config.yaml
n_layer: 9
d_model: 256
n_experts: 8
experts_per_token: 1
d_expert: 352
d_shared_expert: 0
activation: "swiglu"
moe_layers: [1, 2, 3, 4, 5, 6, 7, 8]
router_score: "softmax"
normalize_top_k: false
routed_scale: 3.35
balance_loss: 0.00982
balance_bias: false
init_std_router: 0.00615
lr_router: 0.000728
n_head: 3
n_kv_head: 3
head_dim: 128
vocab_size: 8192
norm: "rmsnorm"
norm_place: "pre"
norm_eps: 1e-05
positions: "learned+rope"
rope_base: 10000.0
rope_fraction: 1.0
qk_norm: false
attn_scale: 0.0884
tie_embeddings: true
parallel_block: false
init: "uniform"
init_std_qkv: 0.022
init_std_o: 0.00518
init_std_up: 0.022
init_std_down: 0.00518
optimizer: "soap_variant"
lr: 0.00286
beta1: 0.95
beta2: 0.98
weight_decay: 0.1
lr_head: 0.0084
warmup_steps: 200
schedule: "wsd"
decay_fraction: 1.0
decay_shape: "linear"
final_lr_fraction: 0.05
batch_tokens: 131072
seq_len: 512
doc_mask: true
z_loss: 0.0001
train_tokens: 657300000
steps: 5015
dataset: "wikipedia_en"
Below are experts of layer 4 (counted from 0) of a mixture-of-experts language model. Rows are named router (the router's row for the expert), down (a neuron's output weights, with its number) and show model dimensions 0-255. Each number is 500 + 25 x the weight over its row's rms, rounded and kept within 0 to 999. Numbers have three digits each.
Before each expert's rows: "raises" lists some tokens whose logits its average output raises strongly, later layers aside. This comes from a sample of Wikipedia text that the model never trained on.

# expert 4
raises: ".", ",", "–", ".\n\n", ":", " to"
router:485483493497530534520486511499525488506468519497536468475492447495482535489492474495460478493508504471525487487490502485494502490508470490514517469512538471516509538448514471522521503507494482509500497502532525499498433549521518479531521496537525494478471524558448512509496466441463518527502508493452471488481500474509487521507515517466477522520494500515518461492473491470508549528481482478568475541551514489454502524495522483485518494518509525478579515491479468512494522531497474495514467496504504545512464479528474482500501510469536506542520484496510481525510521477497492491492485511496504481496508527483500518547499539510479534503497554486492528486513500503508519493504560483475488517526546482489504474498543464474427502516528541548538528491536471519481495459545497
down15:509485528517524568507517534493499532492507497494512435457513464503545501491471488492486530547524517525510518484519530501499504466513489520464504467509495482452483496466516504534535473500479506492516505537499470518458459494555479491502508527493510492522464506494513507490547539510513503517492524531484481452464499508439545487502542487523516502508512468494449515470483511456486509553524524432493516498468468459480523486537506507494464524483498501471535514474445504529506517485498511486493514497501487526497468490497502513490497498535446513528499553493493485537535480502507495489484509455527492483510523529485455503513470488494477511542479463527479457537564461526475505490464497510532523470488486493514500524550469516487494483510519522531482483452521488499486459496533483
down16:467472487506512509497518505514486484516527497502489539469522494501496513478532498487510504509530456536487483447530507506478496512478519500480472531520496510492514543467459499490472516495508542532497535501535512500502521417507511497522516512473490528527494514505478528502497503514435497511498555505484499519525458527500508488534512545485491497419522495512518471491548513522500500553468510456479479497531519483538519489478541531541491490443540467528454490555499490468534518458478498449503449543526507497512483511505473500522495493495472480500444477531490497484508491476485466489477506502492543504506501555493468497469525468503493489506485466486522536504546502512566524514504498497530499536561516499463464536489502499483499504527471523500489488538506467527478505512504523
down17:475499485508474490468516498448526510529526487458476467463498492497468514521483507503522498517522479522522485521495455493529527501518525522486520542466510491495512488517476470564528488509503534534507491531506500497505482508514455512496510531470498485496467471528529548562496485511480518493518515505518498508503523484461521456546494507521531534491498535484520487498515462556439512502556484513483514513536479515543466494496519485528494543517499501530493535509480478526506546456484496522537495503501502505526511495496512519541517469500455492439482503487502506482525540522449507492484511455455477537482511517448516516504479506429492467514513499465485458508546512521552525498459501451560516531480508468497503500499520517500473537517498512476500493511446522474512495524493516
down18:467488502507499505493466525520487501441537523540483497514508518481505530462479513537490471501525522517506489465500486501512496513534493517494523568458503446511471504541487515487514516487440514552555489496476469525525504507498462506521495536497508497476550487447506497485451513519501528504513481487498541461500513489550528494489527494486505510524533505493478501481497535481502489496529522508486510482527484520539536468529523471506475495473515539491482455493511493507490497456509484506512517491486519488504496529483535479533418481553482488501513522478525538482541480536502523535545480492490515474481514511503461453539514538491496537486555507486465503542490449528524554543489512518498501477532514508487503494496484514485490528478485455498452493515519515501556525532477517
down19:476467500522484484491524475480475508491543502526506447522518497471499530510525449474489489520542479525494474499492471526475476523512493456500477475468517542485500510514494563473483491532542498479537505497534474480518512548498482489512507478504509502553492485480438480541521493492470549466550528452523470533486500491494475492493486484490532476459472495500454505485492505493551509507495474491522471481498482555506484490532513497552455473475484497504536481498510471439530500511541496462485477516530447490510528508524512558473478506496465499487529504510486470532510516530510488507509521547526516481495495478447487500474471520509527505497504541496500533491530543486526493474504437464527530483517478496484504509486511483507491497499514464527509497531457513569496525490491506
down20:540485473468512518487517494523480511497464494484550477516500505496501523500497491478488513481498450512515513521427505501458490538442498479546521487519495501493500562486493521499571506502508525548484526521497531542526514444525520505478470506484502547510511528511524510513460514524494496455507489468483477539514481544482491496474482516545507477497497575476523535507482460505508497475476497492495483456498527505486529536486476550462500475522498542497441493521520493476539528461508503484501510521483515495467509480500477496535519510464500492529467512514490553515494494506490521492480491478513470513508459477556455552465469500472555512446493488520514509504516470502497503517537488471461495452486501488519510503479515523498456496502501523500503506502515492532521485441507527
down21:537475476511506495490493511478452502443464506516490508532493495517460526506526481548499486436469480509497491519539498478504473488526480471457489502520537465489470498461506533519464520498500484522513473466441508522536489531519464517490479475497473523543489479521480491466462468549473510516489504519533467509490520496526502502487500555515488500477501477483515493490452543505494493523488506459495501496429484538468523512510527516497522524513547487500535452507483490553488514504523474531509464507494453470520484491527500468429529532509510503523478482481529500484471504483506450476489508510533509466480490504495487485477517433511512503504539504498534528486467532515461520503513500496477519508550534518463450505505527489494497510496474529544518519511531468519489556486500503
down22:493511545488502519539531495457541470533527512494471477492514541533572487477463501512490498506486514498521514503507547493497491474548508553504510471474491499515496478521467499542500527513474514521492541517509497506485473494469513505497484511486495527504570478490467462553481509468512494496476491466501470493528463470494496496447489453483487516536485496495482463498473525505489490463500534499478512514501554520474528471488507477519531550471491496511499522495539495470503479514519512523515501533518482505481532481512480518472521535471522479522516490467528510503486458531504502507486530464538480508505510522515479473486482489503543434482530525526490511465479504520510457531478527519484502488494497514520485486479426525484484476490510480528414563530522539501521537524490474
down23:495503534485479464513509436466493527521501484514482514499493508496474480513529507550481479544492493517519491519494530475501503525479534477516508569523490498464486461532478460559461492526485471487536489513516522526485502519555529525507563490526498510520515512524510546508482495487492461512504467498482485523541526460468490468507523521498486476523464515434512436505519462501459516513489499511485506512517500522523456448483523549510465509477489489479532538488510501564507517526512533491537505531496544525500483525489472536496451490483522471540515501512507452470462497478565545515508511468496529520517510478486494467510493525498524472489480468495518517491502483495469493516503480497537539499458485479516523519497522518514508468481479502539508510491485492511538467535503515
down24:454513526506492453516521447468524508534476462472488529537498504483493507480542486511486546483494469506491545484522449473486490521512505477523524527506493496505501533478509503479525529533516541532464491490464489492471504538497509497513516478518445510526505522524506511542539534526478527523550508496490516501499514492457510533507516546469509519496517526478508470511523497521545424543488490491467493509510497484473506510534489487530467500545490513513508524489568481504520493506486483517514552479527505518497448463499524498510506536534519449494515503484541467494510495467475535508487485513522506570505485502534500510485515492518500465500503472492498521515522501504529558508470472519500550472470518499465525477449474492551514518500550534500516540465459497500490513509468492
down25:516528515500522497527458509456548519501535495474492504499489447528529515511536507525503485508505491493538522523463508513510537540517521513504513495518499512461540535478475529480496492517496459474444540491488493483511485531497473500522514511499499534529495487522522476518513480481491466445542510444497506525495492486524553494482472499526498538517520462476455496531474520475485537512550495530484485517465473508543503489478492488510504492547506482452483446514498505544492475523505544560506504568533476555550463523494507458511500525493499500519502455477492474499457502483465498501454515529518513506487474521528467516553503463511495500497456494486479523514520512491483518536485503550534483524506502492461465498519472515498548500503502520536508505538499506485531463488500492
down26:491506468516497510497476522533488462488490515517495448544487499502463474537493540509443471503518448494461472508478486513486533497507563534481488514491522529536464466501505500530471488519551480558533499462508516462515529451482486505516511499499498498491515502477546491506523487514482529487527567439520501509508474495499541486509519476500488510486480507450487472483529499509494531537529502513491433489470498528519519475488433512486470516509490481510525512520449502503432544492466507519511472528531505474522475504538459504462476506485508511532470512504496488492493525509518493470506499530460491530537489494513524564513540510501533515495494517530517560436516484490515506475491488476489490533526484482512484497497512513488500505502475508529541517508497485548495513467507517

# expert 0
raises: " and", "is", ",", " of", ".", " ("
router:524484511513494533519483540494503512436520522510528503523490473529523483509524507506529497515487529506459490449507524526532497477521490536481469510504505499484507500480472505472492511541478521507471513483437505507498495503518494517463508504520529492543512444472490546522483515518531483547482526476518531514528483479510567493488500489481510471477468485502536516498489473464498476479529508530474519548511441484478509511471489486520498479494475445498474497470493550505540525513514509490542536485531503491511495524502502524523498483496546502483509463488461486507511508527527482497516475541437482507450503507558529475467531506542482508517477435523499451499511528463466494507552464512532490507480540486545461511491545535511514496490503520531509511476504500523474497563511497
down2:491501488505484481512476517463509495533486490489499511498469513490427526483533567467488444489510458476482533512524491500467478506539516509525470511498499519459518520459514480494480475464507519552471482500543467474511472489498484503486485483510488529516485476478514483506508493475527490490493467508546472468522526500473489463469464542462527474475493509515539464516483523485532538468494470499488551521534478470503504482468489516478485516518486523497468483493487452527492506500510466540482537522461504462523507507453548474506498525489543457530510489507482524477435479464510470463447486501509441503506460488516505470520483512490485462458545468486505501480479530511513496505486535464522481472553485507476519505521493499474502489479513441479512478514487506513528492532523501
down3:481492453470491502574511503432472490493497515484500491459494488489480485553516506522515544479522492502488496442497492467528460518483489510484475474513496480544514505535490494522500527497451463514417478495512520463492478502468496471479496476522486502502454502494483491537497491500535472511457473505515481551518488507494449533503497495480489490498492481501501505492494528505500447464469493485459505482494501488494525518492463479495506523484449494536491501502537478502504521498518527539505434427481516516496511474467483486497517491504517488483481496480493505531520455523509483493504528503501466465527472471493494526535481470538519523503485530492491489509517483556458526528560498492515464474452493509522505509542462525489512503491467479554481486483465468485443505463475498
down4:471464495455517527470491513453479527480480494519512505481494497528485494473481464490517504502464504539520498472549450494531471488512552533500523474508477450509478512469555519505485489547470535521479486484519501511481442469500516501486534497520503510510526482469518489544520520476476503494487517485476506480540497483536469509465503501502502453518524511507474493487497463522496491529533484496478563520529447529516523528508484513540505462526476492442539516493530531490488525479462491501492522512522460493483490508502472529480506515523527490532505538510552476467475529498481514497502509528502516532511486499532448498513458486458500515453496512508475472500440466493493488533522458479509513522494493514517507509527482544553498537508505463437496522507476468491478481502476556
down5:469508498498511514530521490472514488513492444544438494490494507524481560501500507455503486490518491487482518492533467483480526493491496486468558504519495494467497527497495501512526491519490501517529518512490504472470526480539546515533478555457503502489523523508512475458524517477512490488535488566544505461548505491496526504514486490506495513487471516483472498481456514509509461477493522503519486505457514499501492504479558494492473453465468440545534502476471542536527485513528466511548476507490459514482510521505497513470529520489456503493526503488486491528546486517475477525518464556465499512520554492541525454447487554503486482507453526508508528497514485483523509498540490492540517538508489550525511498510502491515492498503464511485505465481516525543459479505482511
down6:500523506531526468549515528488479473506471458506469497471519487473494491493523494455532520462492465421488493523483512504495509537523529465495559467495453576518518452493501520520513530505489542496469469503517479510523524482520484574470522539519472476468517506474493482469513486496525538488536500488498509465463486470489507498513501494514526476499536529507515512433512490493475473464508489476544486484496506535497513481482512431496499488491486492482476519546500443512512499493491456508517492492487520543500480476538495458491476514475447490471502510465505488485443525518510496499522509461518487496487516491498486487485540484477559510454538451526501509504502502520507503479515489499494518516507461507473454503505504514510490480501538520523489514469498519534465540489490530
down7:511545528463523509538498485523494474503487504473527488516528497497479500505539515480461538471506436532489509532492464462548529498527492462519467464449514516496504518499497510505483488498517505521511526481475505518487524538487511487474508486478467460488530547508514514483489506479442501455458504543468481535490486499463531520486502520529519490484558491502529467434464542512470489503505517499512477515487515525443498506512482505463519488508523508521516512479509479498514494520523481495506497509511500448442456500476532489463477486483516475513531514482529487509515487559497471517542484521480541483527504509508525517535482517509458495508509490524523497469458485504491493520458524490541575534507483552482487511500439490502499508491507520514489494465497506519493560518533551
down8:496457490479505502485512502530485537502470465503481499539475488475485540500462482502512509483524515539497499500495479495463530480501523497553526464487459482514500504515505501479501535547554516552496516492515448495517540484494508480545512492478519460486476494507486491531528474471463494501492508519470474473502495520509471506531467500476454489473553488530527467511501470493474504484522491486493488552494508514498463502466463475505471499461505500491502478504533494509506513497498519466482490515510514561505487514485537497465471519524469444469527480479490521465485485512481466543504523467491523481525470496510483508475545497472483460533513524493544519480458460521511485498460531473484514518498501487500543479496507489493517409527478477440489460555557502457527502537490513
down9:508482509490542498475484545516507524533516474490527469492520478472534500487494493539536461521502512496499508485509450562509492490528517504486477477508509527517554514488500502507515455468540528495467469535479518498494512515505514499487529512471484514505510494483468520489553469499525526516464529481500548462515485484522488503499515498543500516489470528511533506476546547515488522500496491553531479534479454554532507516518491543549510497497520477512480523527499510501458495480528539536499446445500507532476524506478566497473495522507496442496526501525540514531510566481504510487484493471498514539509458528505500462476512531497507504463496532514491520488500498513486503500477491508476543506505512492504433494515484492475499520544502491512539537505572477451494465471493498
down10:471492538493471521438482460481505517531500509485503516492506504453488512526488496513498545549491575546553469509485561505496501482461503493457448485507518491505478577528509505513480513475524509472503499513542485481527508469498499511490505513502560483545530553514503520477481497484504530505476486451504547468507484503458523499473485471453501529506519553480515498457522496503502500536515518489474498478490523489539535484510500476518480507500470517506511484522472540501470467477514523496482471470467478496497494496516526512521473517511510513480487457471512476455528520503473525530472494508536514488454489501497492525520511522500474508494499522495465481472512472528491483501530505540485523512541511523460557454508491475500464534494558482510477479495481461529481459524511491
down11:498532530494408471513481473503506507492511476493525473482476500489489484533499507485540474514510465519510505480549494498482514510487462480452527511476498473481475481492542478499505533501522533482457488538482487490518471486495525526457521517526531513504546501502482545539527504451525486443498488528508491539497495537463517515500455494553502483504496533468548462490501496504540532520492507539471512452486486476452489462488493474493507489479479566465471524497547480484489491496504552463492492520512483489508510496466564500499539488478506523479532549497502527512516542508481517543481483520468489493544512512510484468469494524501485496517539524498484499515487484506534525527504472450497513520461523494530546504504490466501475517476493483483490508461551476497540494478505506
down12:498507517472527505477461479506500516461499501457511506499493479504552527555527526497495481489529512497538502492557503507506523506495501498492530524496512544521497501479482509502461480522465484495522483565506510576454492470483495499518488550510496502504515467486503487488479530474474526537513474468479489475493448463518513506499519487522515470525485491541496519516478515498472470460512507470490475522491479522528503510492495504546476504480524508516504517521520497511487496515505454512462539519474502503510504470442526525464456471517450521434495507541475492489483536474484465509508457531485533484478526520464486488522464544512506510506489507504459458502505511477438467526487513459485557558480479482485493506532470489525503487496532435471496500505439527518472498499502520
down13:504478501468506499486510475504511477526535516505522488498559545484504504507500508490481497510517531478470458480497517494497567532525502515490496479516541507468503438512467496463523538490467525497501484471476470505508494441489495546479479522490489431496496508537521520547490484492482534473469518523462514524477476511502514490522513486522528519535477485514485492505509519505548445465473501498466495501492525503503573491447507485480522472442480526516475505534488466524462470485485495482492520485477475525515509488504502490532498404526509515555544502517486526497471469506490533482434501456497500470499486498494435479471518528505527504520478454522478510478472508520525509503492478503473479511505497491515467516499499482522536495510507508510487473482476491562488491482515526

# expert 6
raises: "-", "Scientific", "===", "D", "=", "R"
router:523493519480503497456480489517499504521491460493522487479493547501464456519514523504543519449548486502529526478487507507500477481478530548513479457466559518503518515544492500489485503495490532510545500466492511499483525464468464462480464550465488482494540534494558507470510508506542515551543502525497496504523549526458503494515515540516476552483498496482508501529508515533477472518501525483519488454486474514514468485553527492530525476494480538488506505494497474471471485463485480491505489514436478500468516520474487496504506454480495517470482508487470472483527465528527486516492473534521533455525509532508519490497465474501508506456506529505485524525489494471555558471499516482546478461512480520486493525543501465471481513487502472463483511514478493487492514469469500
down13:499498503476511480528516484531501509439499500467475482476504493508502503488479582534528488478531453500503510526483523532495507493530506507506528527506517499461488477529484510528485498500498477494536499496512487491549512547475462506514503471527543544478476500516455469550480495523515508498488446514502502503475572521526492523465532528469511503469518468495519478486490523526486506513519478484498498442479452508540513511510478506534541482493497479510543515501517517477461546538492508524498471484537530522528549521460525472522472506511492468510500488501470486535532496482489518527523530490536471556504475498457493534478470512520490515488537502456448509488492539488497509496478498495437446507540464459538525502486472516499469494498516495492505469524498537480531470472487513
down14:521472508479488501499494490512494520470490501507525484493485508527537515511512504480519550527499479484464513477469517508510493475513536517495497522518531510495481502482538499531524497503502511465450503506502487462512558483493517521448474522499535460491475482506506473547516499480523490491504453510483523480469541523483493545510515471516491507460487514475524534494527454475540531507525512503440461493494500492489475479516497518503518478523562483505493535488527499472484473479522539552463472469512479488467531537508503546532498479491495461503465428502514473484510487524502527498470500489512485510515479480504475500459530580475493492528454503549502530497502495542541497518558529490522485488476493438494523529536489521552523482520541504507471537464472500492532509473465514
down15:497488530508488506529517530534488474525476513512470530496501509526489504502480512486474493441528511504507548518444518500433552529527497512498514519533473525489485494481518502492542519516499506533516503508466526520513468487497473541494455500506536506462508500493489524526516517493491495548499499472476529413467485499488463519505485496505511452454496542489504512484519488481489483483543516511497475512519534507487496493526497492534468486502503497508512512504458473485514522535497531487472501492504501513518486515507491465475518483504472463510530505516555529533460524499512509488505516533457441554523510421480521511466492488449495511504480523578489477535498484506469484460508507519495476497518488496497505452488530486545499475493466448468502501565509484512455528484485528
down16:550521463498523474477516471496474540514474452488482465500512489530489534487484487497528507511491500493518474524498486533514506488522570481468519491494457524513549497481464498519459470489495481494505489475482523489493499469492484511508518464501475549490537510490472524494487488488478509468496555508516503462546446477489495532512503511528507500475547527458563516507481499526481520505500464520521501510510505467500503476524491517536482483492448451474517500497509482495509508469446488471491509511523503489506505439476514531475489512573539488488478502517524482537458504532539445498540506471540531473514508484498516508509515493480490489524513542494490483525504537534534447498476504468542528497492504504459499503483510523474554467568524510514497492533534489535533504482508528
down17:479484474477523456524516511509494469491506544496467481576533535516483501515521472506493522483466480525515541497485513508507516481503510527514500452520521481530502477489518488452495516498546519454495496517523465482497468499491510470472530488493506534497514542533492493487524518505466455479524537507518561590512495495497472504457473460472499532531474496506514478477522478424506487467484502524495470479519494474504520517500467511531504480450454520509492520484508509510530500480477490527525533514436493466485508466496483493485490557492504478512532494469454495555470464520497504507515503456526508506491500544489477516494460551490496484534495502521507487519505514544503501497504487466481463522548522486514507493521516511532497523538537544518471486520505494518525525483503536
down18:502524505426483541504502496498483511520506492481471509499493496512520479530503493530506548523520488497496487465523462522518494542485540494502500476456510528491515465489468492518492439473497508510483500457543483511505527484488457452501479474503508554476524537500491485527495500484511492563549498505481503428432469492526474546462537494531478509490520494472479477539517511541474487492542472502467546510505531495478490455472463493517479519510495537501500470537524550487510523482495538472547485516470491501520505501495515508492511463498488499518510465470503529480529524502506474527449500517519511501500506489539537458489538511517512535494477523530483471485485457473489493525500479512526462493489545507496486522494464516479519434492454523513537474462479496482501502509483500
down19:551512494472491504471501490468523547526497496498520499508493491483496477551490488525459534445491490507472473498465551514522520485468521512578480479494469500505517518516523475543534513471509550468496492519514522468476509569457493512494460477517492502487480520495472520509510500526503496456524510485513507476512500535467557466493492517483514482528556495461538495516475515534521468465527491462480519459504530519548485427507522521471511494493508521436498503493475490494498481518500495503530492498528515530510532491485542529496517477519490494493496439524486486479509506487432526511513477511537525492467528493490482555512502509488531503550522511531497504497543548480479483519501491486503541494518502504490478479577473498469482516504506485498490519508504525513487475480528505
down20:500502506500476481490521540508527497495499497475489525495509484539445532476528521488516519495465483531481519489500467464490464487498494524511511465426510509506497512548506479465475494524540548472477493488509498474484521488497506477498508478488505547509508459534512487524473519498492478484526530522548464496493545484485508493511530513486480431522492473534492500510513496519472457519540495501451495487541560486511504462505472518508495526532574512468514519542514485543523506461471501518485513475519479506511495506522466507455529442495536484535495507454474475493532498497467497493465533525470466491496531489462527453501527499509532566520465482510513493478506523497517503494491518496488467492480477472464483530487558493525487506483505510447467498535451470488537501492492498
down21:460506541501470513538515489537526486481497459461456455505431465502473521514520494509537522479529468531489478508501509533488495532520481534463520495496531496513508503517499490464500509517504499484451447506469485461488524496472485449509487498492516490477471487516478514505538492506519508508490504464507502503466492538523477498554532465465473505494511534510484503498501472534498473490493492474540437514491504531507498500505558462470487491488479486526511458501520498526488527498529492523541500513531463496500489512475459460512489479489496497509531508522501502459489507422476501505509520452504498513527554478481486480494485526533534502507562488514511491493496529511566510494499507461510492502497465500463471534493451508478505482469423456483461517522479488541485479483507464
down22:504506522485515523493492519440479467526478516547474437516536526501510497511529477508452515499523522530498518496495508507482501470508467501464502487489528474515477502520499464481474464510458507453497516473516540548462503506490499525491516595521488478514483524463514511499490550479511488514547505488495532530510553548517475501506518520509476497455519480499474471501510502473477502500526482476500525502449485511469523517513513489515476496447479541523446463519521528460506504510459480484509516502511511511506503490474467505502513439512476473486511477483524474517486471460481501502484459515480513512492484511513511532566488494540565520526532506508516524455445510434509518511475500520516510494492516470517495531500493548501482524495498484485477493497494486527496483515521434
down23:514479510498463481486518475468467527507524500523441495541483475512454510515502473416513476497532516474499498503521474510519481502491451450491514482537534542493532520478524493465468520494499528467480496520528500502503500541507523473513514494526482453555504499495474502497484474538505502501517506512466504518451497503565481505521437452503465514520479473503475517506525485547467511495462498464513533540500476463536518529521472478524508541480485519506470531495541503534457494533505506493475565499525510522476543526508468510476534497456510486513559526521512496507478496514452502500516466473498473525484496520518526512537520518485503522510491489506512516542516534510445528490515520503487479493480502500483484511488538526542477504562484505486513504485533515505496465505522516
down24:507472520475501442461524505486468509522491513542491505506498515459504493526505476497488505508483485503487511491505530479476504535470468495509500577512513461514525477509504503498518489507516476500457510542460495493552525486452543527536466491454486466510469481479496517538539517493525474508466523497533507526485499482529494520515547482451507524484519489517489570502478555494498480497513478514515521501470509518528483494507524492466512474455523499514471467506482500512521513456502478553473495517505551468513483532455512499505502510493498493485438528473497494512520487476529514510441477496490485481476511525505526451450511516496486484474505489527488473446494497549459456490499521518512465491461502481479522546502499540440505486543537506498455525543497518522498522480524505

# expert 1
raises: ",", " and", " of"
router:484525503519472496513476490499506499516504496510469502484548518491539514488514470529468515461513550500509500505477482493448531510508525462481549498539445444510478485541498487499510506501481468501509482502534484487492503492485483506496527489474474472488527495483526458536477494493472470522460509471492487500467490489512469489493501503500529552499547547518500555518502474469495520470513489510504509491498528514469512493469450568481473540481527520492506462489495508467550494506452503486472526497502495461527457508466498498515486509525508466500512536536472525524486496528457503487544500458509475522510506472465485476462478457462544474540481520462473523525493463486531501514479496550477533496511519549505529529498444478493547487465454484479498486479465503483540497488478474
down4:452527488478527497487504463505499464550499458489485510523509496492492523482497521518467501483473515539512512517537491487528465480517497497511535512484511503477474489447467476510507518453539480508490499495494517516482486486528526506524435459555477495530484511483476461489515461503493479492498476522519491527497504531491526490497441505506479514481494528495467495476500514479536527495553524513536525500459555524536495511524482516523470480509511482479508553542486499503513500499536504484478506498529493514517553496551473522513498542507495541525441488500522550448492532464507513523497517487544541498540492491518539547504526473490463455497515511533551498499481482544498546499475506492528482480515520470546539531497499511515473498525507508529546457550488482537506501507525496
down5:490533458513492512524502487508493531473483525511526492500498508467495454522488486505528542490522513521476509493491479555487472462506479496522524487519548504475510527552570515498492491504544492532506488493545483504482489503505475484476514532528486497529482491491524530439457530523495488515508482526470525512508541501504514514506518500470479468551450532505497525480496487535481493491495501472497521497522513455558492480498510479475507451494493475493521495554498588517492498464522509449492535481459513551494481485521468467512474484533548466501507469529512499517482504511550477494451489522506485541529494500466505502449528502490478522508490499478518519478480498514485493538510512486489537524498511474569510475464527527470462515500453525475505500501523481516522546534508477
down6:542527490518467472497534454497536530509523531502496506458480503464516519504495522516503529494506523553504515508465525488487501516521478453527502499486497509510528468505530478551503493512559516494470474519510487569512517543471506490515477477505483527505530532461497506504521496480527515473495491527493494493497462515492464472490501472547532542522503506528484503530492491510581498480467494490500574481508461504493486478524505485482496526539492517499447518491517513476493506479544486525490500469496479481495543498521546496511476547500516494493498484495499552496528474450470492498482484473486533475465469495523506528488527512567488546510498488453446518524522486511510512442498555504464517515509522520513512475495488506497541535509484538505536499453484455471496509509515534
down7:484548497523507454493474450498505486458516501522507513502499494494501511496543507481512488496498489469485520490497470526529498545522503462478489504533515515550521487462510473537518500505453512507494479483535476474530509500451465509469489471557534506520504528532502502507489494523496499515497521562476495491485506491488538514551504512501584466441476521526500492487544470478449530488495500520543455489525496527536534486467497523465474505518520462517488509532476494529417511519464496497491496489481486517444487503549480497534504515455488463496476506482516506475516522528454486499539493532486530527499480523467502524510509493523480500450488532546495525558513459498495517505539536509475481473491482507496514499488533507515501497508468480504483498490523506516520493554467480
down8:527498488476512483535511470526459509531494486493487462524487513472480480531495540502471497489509509507505466466529462497513503481495496491496479508456516513509467483475477474506507487526476541494472453493493503533530505517514474470495538513494518465531568525482500510514512505535469487520484462515454487465475507517498523507536462534557467499485498531500480563533521470512506499502498474499453522492514503472480541517503455530504467492501518476476463474514447520518476562492523495509522511500485437471546499499511481481527499546501472491462516522489446539495467508508496532501470455521482485455509493506496468518547514444457506482514541507476507476531474484483521496547485489515494477508495472476527486506530470535448485484475508455485502495503502507518463516440499507
down9:517483551449537474498472440471500474502510474479490525454491459497488471491511498502497515469453516505510519478452475476513504452465501461488528493448478466487491519475508513516493505547518464508492465483488515477496504505496483502540481520469507516507525497472535466484453467517478485487523508502546518468505491546490484472476482473423511501490495520472479539510512568492562529515506541512496522519445476501502502511480491478474454504474502501496517513506455515489544512568520509521478489470534527551523459491485451497511530501529536515523507489535489498535492499502545463527467504499515534468478495539495476507503509498483499485507471514513473481453491500515508518498471506498521511495489507493522507500472447518491486448478467512503537490464484493506491529490538506
down10:475468518517508485457483498515531468517474521514478494514543489539491469485479503479483478498490528480493492557544511493510474523516474511492500530491503500528496509521501501463475495517541482529502512462459472468521488509534447491485490507519492460488509500513475503453505492494483513548529514521513490545499487495534477494535481497505502508518501539566539505518511489543501526438505496475523495490497458536447488471488517514489491505503503546464431510495489483519470484513500510502473492499441494505510514454485455504513516504482532473515514518477499517468460469512528513507504515484493509529505526468432545486493501486461440491492496528546501514512520482520515507498488469497496538491539473476488452515458459498487535436487553510497448482471493467547506483482524535
down11:520478518539496492510529483513531454492507507505493469513489531503488546499519511473476517487466500515453495484522503503476489508527483573494483481495519501528548523474493481514463533468456543517533492503515505492502490502485513492478552491452523501527459504477499555496498483508544553499514507492531525512471536469513484478486517480508470496481495500528478505474462506528527508525506450492536491523556536516515510480544566551488467457501452501461524487490509487520494489510526516480511500524484526515476504498505516490501489516476505506505489517510487527460523530521494481492500507530532497537496500499469477490442498512492592460463482499519511505491501507494533503527502534520433463455482508494490497525522517460523464548530461501501541483504474525525540489471470500
down12:498454515487521503478502476492488426498480453479488499520454482502525492449475502473476523494483509517486498505501466512470487520550490488521519521504485493501511462500488513476532470524543469499509507506507493497499457513493501505500469505528488515503468507515527456524479519521472484469523474505524446512509484485500533518519532522464493512516513481483518466485514498495478480511478488515484516511507512519496541520479457437477493524566495461493432486541525497511481501503530539514518491482492488580531533523492524476505450446499521507501490503526540454482480486507503453532468501509520533504485505490496499500514489491526497488498507498531492521482464498450547456556459459480473533491482488471466506427485528477504517486519550492512513479478478552533515514495494535
down13:479495503476481490511533532510475507495506538502530538470517511502506530529461515510464530462512488485485516520534530502491508418513510498479491496499489474497504491528550540497491445462541513524500483492488510492494510462463508521499498474508474509488489483482505478534502492478510483509464500510545491485494496504476501483462505544479462544478488490479502526512514513479486526507489540540527502498466513512471526473491453533494531494529512476476487514510494539465520487492529541551512569429492457465555482467523466499498534489490558505510483475493493505510454532491510461478469488531469547455480495505490506501494472508526515493505469521472514475561531545494490471536490538493507533514519498488499496472471502505511480553541478540497476519484455520492496529520459502
down14:479542491479509516497524478525568494485502472471508512542548446459433518502544480484485505486528464503480499481522534471514561463534503466523501458484499520459488483508464512482515517517522520490495482482530500523493462499481463537508491543518496533495501507509505499498477464489491496531528468479520500490496499512504516473481525570493487473490427524508525486504515493448515440483501486514546520526504465477486556502518515557463519496480497546506507450519487490498498480499516511511527486512521472502473506494478518528480497521484501474511499512487474503455505485472510469487512494437494501519472543493512527469496525502491495514473523519527510474513493522527468527487513507501527531517496483520475492504481508477527526532453515476516477476476515497464469576497547467
down15:464479498501509567502492468489453498514501505458496483534536535485516483545483496469502536489482491492537474511520530531473513542551526524537477510497537488481503499526509517497501473514463476501532526477486491518520505456530482540458504494539474503509502505541500510465479486501467509455498504538481530485511525550528520510517493511526468509481530519548507480528502521518521480496436469458484483472497527513564483495557496507493464522491488504503499503498467553514557494503455453495486515471511495540481471485497526464504476499521465517496501493480492469477474507532451520483518515471500501492549459534513461514464497508488497509501529525506452530474471491479451510509550501535514449526494489487443512484502519534543512519491486500485499505499492468511510513517487533